python train.py --num_hidden_layers=13 --hidden_size=192 --n_experts=32 --d_shared_expert=0 --router_score="softmax" --normalize_top_k=true --balance_bias=false --n_groups=4 --lr_router=0.00149 --norm="rmsnorm" --norm_eps=1e-06 --dataset="wikipedia_en"
Below are experts of layer 10 (counted from 0) of a mixture-of-experts language model. Rows are named router (the router's row for the expert), gate (a neuron's input weights, with its number), up (a neuron's input weights, with its number), down (a neuron's output weights, with its number) and show model dimensions 0-191. Each number is 128 + 32 x the weight over its row's rms, rounded and kept within 0 to 255.
Before each expert's rows: "gets" lists some tokens that make up at least twice as much of what it gets as of all text. This comes from a sample of Wikipedia text that the model never trained on. Tokens count by the router's weight.

# expert 8
gets: "19", " ", " New", " United", " of", " and"
router [ 91  91 116 151 149 183 156 136 117 123 132 178 170 139 135 112 149 160 151 143 146  71 112 126 106 122 166  81 104 109  88 194 135  94 114 136 153 123 120  63  43 118 124  73 113 123  88 128 100  84 200 166 153 140 130  87  93 161 126 109 160 163 104 153 131 142 175 103 172 132 147  60 183 158 168  81 136 119 169 118 112 126 160  64 135  81  96 153 167 108 109 135 136  72 141  86 137 159 114 155 165 160 113  93  84  69 102 149  97  41 163 112 154 135 190 187 174 100 124 112 164  99 109 104 108  77 138 148  70  91 163 120 123 119 145 140  98 185 142 113 123 128 127  47 139 114 146 113 118  90 131 132 157 148 124  95 153 167  74 159 132 157 145 166 155 104 140 146 143 144 140 104 124  78 114 143 102 141 191 189 126 136  94 109 171 156 116 126 117 114  81 174]
gate0 [165 123 153  99  86 208 138 122 134 114 110 142  72 114 136  96 182  57 160 116 105 102 108 118  71 116 122 132 138 131  94 161 134 151  66 106 140 165 187 114  81 130 150 104 145 117 136 119 153 123 142 114 128 174 130 147 103 145  97 126 127 140 184  96 118 146 216 138 163 134  63 107 157  57 165 106 169 129 126 108 110 160 129  76 116 112 145 110 175 109 111 122 172 126  83  92 111 111 143 147 206 164 110 148 130 115 151 164 124 129 154 177 161 166 106  85 142 160 131 131 103 102  87 102  41 114 140 130  44 173  76 120 141 149 151 151  69 163 162  91 125 123 156 126 170 138 126 139 152 133 134  85  90 203  85 104 180 136 168 128 144 113 168 177 150 103 185 119 155 108 130 134 184 157  90 166 124  73 133 139 149 120  87 104 139 158  78 137 116 145  65 129]
up0 [139 131 167 197 117 102 111 132 139 144 106 144 184 160 116 105 140 148  93 178 146 151 130  72  67  67 111 114  93 136 139 120 144 126 117 147 156 127 122 112 173 172 122 110  39 130 180 109  87 108 136 146 183 105 109 138  85 117 115 110  55  90 168 122 144 140  76 154  88 135 119 166 146 152 114 122 122 152 148 105 159 119 131  94 159 166 141 164 178 181 130  94 141 113  99 118 169 105 168 173  96 137 118 135 128  93 112 121 120 115 152 171 190 155  98  96 150 134 172  90 180 169 123 138  97 142 114 149 132 112 166 142 147 120 116  85  97 136  88 192 126 210 114 166 161 116  78 136 195 107  81 135 126  75 133 165 145 108 236 165 123  62 119 116 141 111 152 175 111 144 124 124 142 141  97 146 182 162 129 134 185 130 175 110  91  67 114 181 115 118 149  73]
down0 [ 73 157 123 134 133 117 147 113 136 160 151  88  90  68  93 159 151 114 125 108 137 125 137 159 158 120 165  89 112 112  77 135 164 147 110 199 152 118 157 114 106  91 130 177 145 183 163  78 145 184  86 159 100 151 164 158 138 122 159 172 159 120 129 104 102 144 151  85 107 142  94 101 155  86 181 103 141  78 169 141 116 139 156 144 104 125 131  31 184  91 139 204 129  68 138 145 107 122 119 136 111  94 150  88 103 141 132 141 154 154  87  83 132  70 146 176  97  96 102 163 112 151 155 146  66 186  91 134 130 138  89 110 133 138 161 178  95 128 134 101 121  99 147 177 123 162 161  78 100 187  76  88  57  84 136  99 154  82 114 138 157 113 146 113  78 168 111 176 127  74 171 150  70  74 104  89  81  94 120 135 104 112 137 116 113  86 129 111 150 116 148 123]
gate1 [ 73 160  62 167 145  94 163 114 159 113 143  92 134  97 127 113 155 109  90 133 165 120 116 130 158 115 122 164 102 101  69 149 179  82 108  90 179 157 140  57 116 123 124 146 207 113  69 125 143 108  99 163 161 129 125 146  52 172 140 156 168 157 170 141 143 113  96 126 178  89 125 123 121 117 114 105 114 158 160 136 142 151 161 122 145 123 146  50 144 126  96 173 112 132 161 236 120  99 116 145 135 124 101  68 124 160  65  89 168 103 114 111 131 144  69 150 141 102 114 125 156 123  81 138 147 129 171 158 144 125 120 162  98 113 120 141  63 149 122 140 160  96 115 115 132 174 190 112 135 117 124 121 198 135 148 143 139 124 137 143 110 108  43 144 142 124  65 139 168 169 106 188 147 166  73 130 144 128 159  98 111 134 123  42  59 148 143 141 112  89 100 131]
up1 [178 126  60 182 156 143 154 139 170  64 127  97 104 177 148 181 191 116 144 145  88 184  58  51  65 143 139 148 121 176 134 111 134 121 172 118 129 106 135 184 154 128 170 155 144 165 119 181 153 154  59 138 129  98  74 141  98 141 140  88 190 141 155 201 160 133 203 144  95 173 144  57 126 102  96 115  79 120 148 131 132  96 158 123 132 169 122 102 127 107 101 181  94 136 108 115 123  91  98 131 102 140 134 128  53 106 123  88 160 165 169 147  94 108 124 114 117  91 126 109  93 123 126 155 119 124 107 139 120 149 113  91 123 134 160  60  64 143 144 124 137 153 176 125 156 119 135 117 167 128 129 164 123 140 173 155 144 129 141 156 186 151  99 110  64 102 121  84 121  62 104 142 169 133 171 123 157 156 167 101 128 143 154 114 120  82 148 109 142 159  96 168]
down1 [162 131  77 162 110 116 106 124 100 140 142 180  76  89 126 119 121 151 116  81 116 133 118 110 129 155 133 119 113 131 147 205 160 115 165 128 177  64 145 122 111 135 113 185 159 186 129 109 152 137 122 102 172 120 131 184 123 196 116 112  49 180 151 113  66 113 116 112 177 108 171 103 179  84 138 108  74 103 141 186 147 185 114 143 113 124 166 173 188  98 105 118 134  97 140 101  85 132 132 129 138  87 111 171 105  93 105 147 124 184 172 106 156  98  66  54 110  88  82 165 123 176 140 135 151 164 151 145 124 157 124 130 137 126  81 144  63 112 100 114  74 106 168 148 121 127 147 183 127 136 130  97  46 131 165 135  89 104 163 140 129  89  37  80 176  82 118  97 102 155  67 115 129 131 105 151 103 142 106 101 137 106 109 125 126 102 123 114 113 140 164 133]
gate2 [129 160 145 117 149 159 144 128  85 174 159 173 115 132  79 153  94 106 162 199 171  99 120 125 154 112 184 161 103 131  87 134  56 188 132 101 190 174 182 135  66 107 135 120 145  89 144 128 116 137 179 153 112 109  70 170  95 141 113 142 173 160 108 133 176 185 118 109 144 175 116  59 116 117 115 125 152  93 192 118 130 155 107 157  87  57 133 134 120  82 140 124 122 101 124 121 109 115 146  89 158 136 132 110 139  74  85 107 129  86 150  97 152 110 134 180 113 115 131 101 116 139 117 131  77 109 104 165 144 100  62  62  95 115 153 170  96 164 103 134 109 162 117 156 101 207 127 127  95  69 173  98 137 103 148 101 113 133 134  66 110 101 158 158 172 124 143 159 138 151 117 107 141 129  77 167 204 162 218 145 124 137 109 115 101 170 105 155 124 143 105 157]
up2 [195 134 121  79 133 141  94 124 185 204 155 120 235 120 104 133 131  30 142 122 130 104 184 172 128 124 145 166 175 136 126 118 115 149 111 119 117 131 138 105 108 143 116 171 143 118 131  73 125 173  95 143 152 131 108 134 144 129 142 193 139 124 142 192 150 107 135 103 144  71 129 108 130 120 145 140 108  80 157 121 130 181 146 159 154 134 127  80  97  96  96 118 124  76 119 170 118 137 191 124  83 137 179 118  98 147 130  93 118  74 112 138 118 156  91  86 112  87 145 121 120 137 120 116  87  99  74 150 120 151  87 145  85 146 112 133 120 134 122 126  98 109  59 147 119 108 143 106 184  97 101 108 171 140 147 143 137 110 163 135  94 132  57 194 187 170 170  94 146 159 141 144 152  99 180 181  39 129 154 111 167 148  85 102 125 142 195 166 100 162 172 161]
down2 [105 124 107 192 116 183  77 121 118 173 138 143  97 148 132 121  88 153 101  79 120 105 167  74  79 110 105 111  98 101 187  93 116  83 133 109 163 153 134 138 143 137 177 182 120 106 145 154 120 153 135 119 150  79 117 226 175 146 144 142 170 125  83 154 107 154 133 127 130 149 120 162 162 137 163 118 115  88  88 133 129  91  61  95 168 145 135 148  90 125 140 142 136 129  99 117 142  85 121 161 129  90  55 116 139  75  52 133 128 166 112 123  84 108 196  86 110 167 101  83  96 134 156 114 130  82 142 111 155  74 193  68 151 126 133 127 138 121 107  85 110  73 173  94 150 126 151 130 126 169 159 106 104  91 127 129 125 168 180 131 186 189 155 148 154 141 127  90 135 141 133  94 143 120  89 170  82 101  97  87 151  67 131  82 131 133  66  74 175 112 133  90]

# expert 5
gets: "1", "2", "0", "3", "5", "4"
router [126  85 166 122 137 136  93 124 110 126 187 150 191 144 133 119 150 156 107 154 139  87 147 112 101 152 122 124 135  74 139 113 119  99 189 134 198 103  92 110  90 113 106 122  72 114  97 182  90  92 145 154 165 131 103 128 135 148 113 157 150 121  93 130  56 152 146 107 153 139 160  73 147 130 163  76 171 179 169  95 132 105 150  71 168  52  96  98 166 125 114 156 156  87 155  98 175  71  98 144 140 113 133  93  83 156 118 145  89  72 161 150 158 129 160 137 140 122 160  90 132  67 110 115 128 128 152 113 100  99 151 106 117  87 107 137  87 178 176 122 167 163  89 132 153 107 119  79  95 122 150 125 165  72 100  78 143 122  80 126 159 114 118 170 154 133 130 186 164 153 112 133  76  97 179  93  82 128 133 136 162 143 174  86 133 144 192 188  84 145  67 188]
gate0 [136 156  94 167  89  85 153 161  88 108 170 128 104 124 126 136 111 138 126 153  54 129  89 104 112  83 138 105 105 137 101 116  86 147 203  69  71 142 201 110 120 171 109 151 126  98  97 173 110 131 104 105 122 145 147  59  78 143 184 207 130 136  66 172 138 209 111 135 102 155 121 118 150 112 110 113 138  70 151 129 113 112 119 116 103 116 119 170 162 145  32 149 122 126 125 117 158 137 191 164 150 107 143 125 135 121 135 154  85  95 148 165 160 134 107  85  77 154 189 141 104 166 113  61 132 178 184  89 123 110 113 114 138  97  86  82  91 172 166 125 141 117 116 189 135  91 114 120 127 110 200 126 131 132 117  72 165 102 116 137 109 143 135 129 181  96 120 136 139 165 138 147  72 149 159 110 113 159 124 157 141 139 177 102 109 116 125 148 116 204 123  83]
up0 [107 141 124 154 117  75 103 139  68 109 187 111 107 123 119 111 127 158 101 121 118 115  85 128 169 131  95 118 130 125  94  54  80 144 182 102 123 115 160 133 120 134  80 126 133 124 142 127 131  70 142 109 166 115 105 126  59 108 143 133 104 143 114 174 125 154 153 180  90 165 158 184 136 143  83 162  91 117 109 188 131 140  81 168  76  97  88 160 138 125  86 164  63 112 181  83 204 145 159 114 119  96 204  91 128 149  46 107 115 112 135 140 146 125 114 126  84 160  90 104 132 100 137 124  66 109 107  82 146 148 141 137 153  98  84  74 127 117  93 151  88  77 112 185 142 108 146 113  92 127 128  95 127  66 103 145 160 114 127 152 153 128 153 160 133 130  96 108 158  70 146  39 148 151 160 179 110 122 148 129 158  95 135 118  73  78 107 111  48 173 130 128]
down0 [130 164 114 130 125 108 124 141  91 104 148 112 111 186 137 142  97 157 112 159 110 175 172  95 158 124 115 117 150 159 145 158 132 126 131 132 113 136 174 185  99 120 104 106 128 176 156  31 130 199 119 158  81 154 123 121 147 120 164 113 117 157 161 145  97 101 119 104 119  97 166 186  90 181  81 122 168 131 123 110  74 158 158 101 109 114 128 120 161  87 203  78  50  95 143  84 129 121 133 153 112 133 108 145 131 100  98 103 167  92 132 163 116 104 165 149 106  93 175  87  80  73 144 155 176 142 151 125 129 140 133 106 128 114 142 148 129   0 110 134 102 114 118 195 115  93 136 175  92 138 139  93 171 117 113 203 162  90 173 102 158  94 108 116 221 123 125  78 116  56 128 142 103 145 159 128 122 120 106 113 104 148  93 136 115 111 116  95 116 123 140 165]
gate1 [103 182 157 157 169 102  78 151 174 101  94 147 141  29 136  98 104 155 146 104 147  86 146 115 157 155 113 113 108 106 101 151 212 122 142 134 146 188  78 166 162 122 167 115 125 125 132 144 165 139 122 135 110 154 153 130 172 116  82  62  83 165  84 128  98 205 123 111 118 155  81 152 167 131 132  86 102 132 149 159 101 122  56 137 158  84 130 135 155 126 198 148 173 185 132 133  84 106  83 144 101 107 109 139 166  77 160 118 132 143 134 122 119 118 113 141 193 131 128  53 161 121 122 137 112 145 131 146 135 166 179  97  65  79 102  67 128 123 129 119 177 145 141 157 128 170 143  79 111  79 144 138  94 146 171  89 122 108  84  95 110 127 154 120  84 135 111 154 178  92  94 156 102 109  63 145 128 112  85 157 174 133 145 137 157 121 203 142  97 103 162 141]
up1 [ 98 116 148 154 152 116 102 127  99 150  97 129  89 119 171 173 120 129 192  92 161 104 106 127 115 147 138  73 104 109 143 164  96 155 126 123 167 156 159 148  91 134 117 110 109 103 154 151 133 155 155 127  81 112 153 167 138 116  91 127 177 102 143 144 151 168 130 116  91 107  85  77 136 165 136 133 171 121 130 166 187 179  76 200 130 108 185 136 175 127 123 140 127  84 110 138 137 159  74 146 103 159 133  81 184 129 162  75 120 222 116 168 106 147  62 105 108 130 187 111 152 130 123 129 173 196  59 142 106 149  91 125 103  39 161 158 137 128 128 171 123 110  81  89 118 141  88 143 184  73 191 137 147 112 145 160 126 112  59 144 111  76  91 111 125 127 154 137 120 127 116  98 129 111 106 144  91 174  54 164 126 131  70 133  99 162 137  95 150 170 171 139]
down1 [153 131 169 106 107 165 159 156 140 128 104 112 137  73 112  75 136 166 168 149 165 134 171 139 107 104 112 109 179 104 120 115 107  87  86 165 122  67 153 151 154 173 102  61 171 113  92 152  92 101 160 123 135 118 156 101 131 138 148 181 150 117 100 162  94 109 122 108 192 144 146 108 104 138 105 118 142 135 121  63 124 107 142 116 139 118 158 134 111 132 167  97 124 174 141 108 121 102  98 103 144 112  63  83 165 111 105  53 169 142 174 187 152 161 118 131 100 158 115  86 110 101 163 146 140 186  99 137 107 127 107  81  78 178 100 139 140 108 121 115 134 127 106 155  94 133 114 149  97 115 145  97  83 180 173 198 170 164 114 139 169 115 122 184 109 103  69 110  32 113 104 160 120  54 173 204 110 144 118 182 141 116 169 115 105  89  72 127 166 109 189 109]
gate2 [117 107 151 116  74 129 138 128 116 127 149 122 165 118 152 115 178  59 141 128 104 131 174 116  72  96  97 142  73 149  96 105 159 149 136 112 154 163  94 117 122  97  88 100 148 126 141 184  89 103 122 181 143  95 145  91 126 100 106 118 112 148  98 129  97 172 120 139 135  75 148 107 143 142 105  35 151  94 136 123 150 107  91  75 108 130 165 203 176 160 127 155 123 131  89  61 147  24  90 144 106  84  91 103 164 153 153 123 118 116 179 120 145 142 179 156 126 111  93 110 127  90  92 143 159  95 155  90  96 150 102 143  80  82  95 122 116 166  96 177 122 152 118 140 218 184 134 122 102 176 160 121 118  79 170 108 134 116 120 103 132 117 108 100 120 104 120 191 194 117  76 152  92 158 137  82 152 170 138 148 159 179 119 139 101 180 127 175 139 132  58 130]
up2 [128  80 122 142  97 143 110 122 134 142  87 117 146 157 120  76 101 106 154  55 134 153 192 116  96 154  46 105  77  99 116  99 159 155 184 125 151 102 137 105 154 128 131  95  86  82 133 147 102 126 148 153 154  58 110 121 186 126  61 132 122 112  79 134  60 135 124 108 136 122 124 146 106 145 144 100 151  92 126 113 149  66 158 136  96  95 167 159 168 190 147 146 107 123 163  99 199 147 117 163  74  89 105 206 169 100  82 147 113 120 190 120 178  98 117 125 182 113 102 178 134 105  90 179 146 151 166 129 100 144 107  85 109 104  88 113 132 179 131 146 132 134 101 173 200 108 159  90 119 156 132 121 115 123 145 130  68 102 124 130  94 162 162 137 116  99  97  78 141 180 170 119 135 102 114  88 132 176 149 116 105 102 142  76 122 144 176 197  99 133 165 159]
down2 [168 119 132 105 186 169  53 154 159 142 146 129 108  96 103  52 150 119  95 155 186  99 188  63 187 132 117 124  97 138 127  96 125 114 145 147  69 132 142 114 144 128 153  89 128 153 174 116 136 157 137 160 128 164  80 167 151 111  98 122 113 131 101  61 105  95 118  74 109 136 121 169 142  63 113 133 180  92 111  96  71 189 117 164 103 181 142 100  89 127  98 101  90 158  91 143 153 153 183 155 151 105  76 102 149 125 127 168 102  94 129  75  40 126 153 147 125 167 176 126 117 103 123 151 158 144 133 103 148 163  97 128 123 129 179 146 115  97 164 134 153 158  82  81 173  67 121 174 106 190 106  88 117 167 146 134 123 109 116 130 173 157 137 101 119 130 123  67 139 127  72 149 176 139 152 129 163 113 125 146  88  86 106 174 103 131 130 139  98 148 206 110]

# expert 20
gets: "20", "19", "18", "00", "10", "."
router [152 138 149 103 123 130 152  92  83 122 134 157 130 141 179 155 159 154 122 155 192 107 103 124  80 142 147  90 178  70 115 166 149 121 158 146 168 124 145  87 110 121  81  96 103  64  87 133 119 105 151 176 172 126 133 147 102 173 132 131 158 123  97 128  79 145 166 143 150 162 142 107 123 182 163  43 160 154 139  96 101 170 152 101 134  80  92 117 179 112 101 173  99 130 160 117 136 136 136 142 132  60 154  68 109 123  90 194 107  97 169 135 130 119 184 167 126  55 151  89 118 116 114 146 112 125 160 105  96 112 124 117 151  52 153 124 111 170 151  96 142 100 118  91 105 104 123  99  56 125 132 137 185 105 137  84 175 129 134 138 157  45 164 166 183 107 100 194 158 152 108 153 106  96 116  72  86  77 148 163 157 113 145 118 153 139 204 144 101 112 111 150]
gate0 [ 68  80 127 120 159 101 116 169  99 192 164 128 146 157 117  62 106 120 130 141 212 118 170 103 105 121 117 153  81 108 117 109 179 112 106 156 157 138 162 163  98 132 165 147 122 154 115  67 141 117 133 107 158  88  96 166 124 162 130 119 125 190  69  95  73 127 145 136  94  91 100 132 109 187 152 104 102 104  64 145 115 168 165 136 161 124 133 146 148 127  72 101 159 127 118 128  82 125 162 116 144 158 136 136 128 153  54 177 118 126 126 148  89 146 105  84 102  75 138 143 145  96 108 137  71 112 144 126  99  86 123 144 182 147 120 162 141  68  93  95 104 161 115 125 118 122 146 101 151 115 151 116  85  97 113  76 113 137 130  94 108  61 138 140 145 125  80 111  94 169 111 129 201 152 134 187  32 175 165  79  90  95 125 148 183 153 120 199 129 158 178 135]
up0 [176 170 103  85 158 152 143  69 105  98 129  91 162 151 171 123 105 119 150 155  82 151 152 105 107 104 115  97 105 117 108 148 114 161 117 118 124 121 132 132 142 166 145 196  84 128 138 130 114 114 118 126 132 137 176  86 194 182 170 133 102  93 161 123 144 184 140 178 102  85 116  76 162  98  85  89 128 122 135 105 199 122  87 152 185 116 142 109 106 143 129 123  93 143  91 157  65  96 153 151 169 101 148 120 136 124 128 103 136 109 122 151 129 148 145 113 195 145 175 124  70 163  84 139 216 134 143  92 102 130  73 103 144 131  74 124 105 234 155 123 136  80 129 186 144  96 147  61 130 161 105 167 171 127 118 121 114  84 102 159 133 175 139 193  96 113 100  84 167 124 108  85  98 129 154 146 176 163 101 119  85 142 125 169  65 155  72 140 130 140  91 150]
down0 [142 125 125 117 149 104 116 102 167 143 139 157 145 124 153 182 120  93 116  98 153 180 137 107  91  65 118  97 101 154 133 129  92  90 174  86 138 147  56 131  84 138 125 160 204 151 108  98 144 104 119 117 159 108 147 108 111 118  88  90 187 128 125 102 179 118  71 127 117 145 107 158 182 135 126  60 127 154 126  94 175  93 162 118 126 154 166  90 173  92 146  87  93 153 118 124 154 104 130 170 122 114 181 131 233 157 140  53 118 112 139 134 183 104 119 169 122 138 180  99 154  82 155  88  87 117 141 155 144 154 126 154 126 117  87 198 172 151 156 132  67 126 122 122 134  94 145 167 139 170  87 121 110 109  74 105 168 180 102 107 116 166 171 112  84  96 132 166 152 173 204  89  82 139 146 112  92 104 134 125 125 136 139 182 160 109  81  89  92 140 155 167]
gate1 [ 71 112 158 136 126 142 205 134 157 160 135 157 120 127 185 163 143 140  74 163 136 101 119 114 126 117 113 154 100 155 147 119 134 157  94  93 187  78 133 128 166  42 145 114 126  89  97 147  82 149 164 127  94  89 174  86  91 140 129 107 174  81 161 124 138 107 163 137 137 154  89 100 145 131  84  82 123 118 107 109  97 102 156 119 126 100 108 112 122  89 147 129  56 108 148 123 116 118 159 134  98 118 131 130  73 100  92 123 146  96 166 136 161  94 117 118  97  36 142 173 131 170 237  82  86 108 122 176  72 110 174 108 146 118 137 101 116 145  90 160 164 136 161 130 158 108 118 131 111 126 105 105 180 155 139 110 173 142  99 142 174 114 154 106 175  58 102 150 218 150  86 164 182  99 107 117 162 111 104 142 130  82  94 117 161  92 136 125 177 103 166 166]
up1 [118 100 134 195 191 182 162 148  90  73  58 161 103 173 105 176 123 113 116  97 111 110 148 191 123 145 129 105 164  92 132 127  95 186 115 108  97 146  92 168 163  15 117 153 133 124 146 148 161  60 157 102 147 148 120 125 123 146 121  70 136 122 136 128 172 126 124  95 113 146  69  95 141 157  73 114 124 131  84 144 137 121  89 141  88 160  97 117  71  98 134  48 166 183 137 126 100 116 128  93 102  68 139 113 136 108 163 148 115  93  90 132 173 117 127 113 157  97 118 138 112 167 141 111  76 105 156 161 158 138 184 111 150 141 136 133  90  93  57  92 109 196 138 146 127 154  96 155 131 163  75 177 129 120 164 131 114 148 154  97 120 106 141 113 103  73  85 158 166 121 138 162 149 129 158 124 157 149  91 182 140 144 121 115 204 121 102 184 106 101 157 109]
down1 [161 183 184 141  81 183 115 119 146 164 119 111 145 224 185 131 102 182 165 141 143 115  76 114 118 136  91 212 139 179 149 101 162 106 133  76 107 124  94 139  93 154 109 163 140 118 117 124 135 132 126 173 132 127 126 163 149 138 171 121 195 124 147 100 135 143 121 111 100 156 130 136 101 113 145 161 110 133 190 127  97 138 137 115  91 137 103 111 148 126  77 139 151 105 143 101 129 208 170 177 102  37 138  64 104 119  85 131 128 158  80 161 119 109  59 169 189 104 150 173 162 110 116  66 115 132  88 153 109 117 129 146  78 115 152 122 129 118 118 118  96 113 128 133  76 136 141 125 142 154 132  82  58 200 179  92 149 168 119 126 145 154 120  87 101 120 180 157 104 153 133 169 138 133 134  95 167  84 149  50 103 112 107 124 111 168 173 101 131  84 133 121]
gate2 [110 111  78 113  40 140 154 140  87  64 175 127 170  99 124 151 111 153  99 133 197 119 125 112 147 155 123 156 132 173 122 146 122  99 147 161  46  78 161  63 135  90  79 149 123  96 121 142 147  75  76 143 142 161 150 110 102 123 124 107  59 144 118 120 142 180 104 118 114 106 125 152 139 110 168 106 106 125 132  42  93  53 159 168 125 141  81 102 179 162 115 152 103 118 109 123 106 123 136 108 116 108 124 113  64 105  99 113 124  97 105 188  67 150 131 124 112 122 182  91 117 175 136 171 142 140  92 142 180 125 175 120 124 142 162 100  93 100 119 149 135 136  83 192 146  57 162 140  62 127 131 156 194 116 120 160 134 126 105 186 157  97 172 119 188  83 159 132 102 148 137 126 129 157 164  76 124 116 172 134  82 106 138 169 139 110 119 133 152 115  91 166]
up2 [109  90  92  91  77 183 190 143 130  84 115  81  98 100 139 122 111 108  69 129 157 116 162  94 110 179 181 140 135 170 119 121  66 110  82 189  92 112 125 157 175 125  99 125 125 100  90 165  83  88 172 130 124 139  87 107  98  74 158  75  85 177 116 126 124 179 111 164 138  80 160 112 108 161 137  72 103 187 135 143 122 130 133 171  55 155 126 143 121 171 155 184 103 108 145 146 115 178 169 114 180 148 122 128 150  97 140 105 122 104 170 185  52 115 146 110 117 151 135 124 183 229 138 209 154 136  75 131 140 107 104 164 118 128  93  80 151 146 172 127 114 139 117 156 155 184 157 144 115 119 107 101 132 131 125  94 121  75 106 123 101 146 107 151 134  74 159 152 126 160 138  93 149  84 121 107 140 156 147 195 156 131 120 142 136 164 125 143 136  92 155 135]
down2 [ 91 118  83 116 186 147  99 171 160 111 171 115 124 146 162 143 108 139 116  96  86  85 191 130 116  63 121 173 110  89 124  76 120 173 176 135 136 128 143 174 124 143  76  88 112 114 138 121 112 145  85 133 128 136 104 175  92  92 194 140 152 186 101 131 171 120 139 185 147 103 108 182  79 133  99  88 135 146 116 162 163  99 128  95 149  85 160 117 170 172 154 120 145 188 131 157 109  97 170  50 104 128 143  74 138  97 101 177 189  79 150 175 153 129 138 108 152  97 133  90 136 183 109 129 119 135 103 134  98 130 115 129 169 141 139 113  97 135 111 160  69 100 127 130 102 105 101  67 185 106 106 125 134 161 102 144  83  73 131 109 132 126 116 122 106  80 150 122 105  51 138 114 118 118  96  56 124 164 107 114 172  74 152 115  53 155  71 158 123  95  92  84]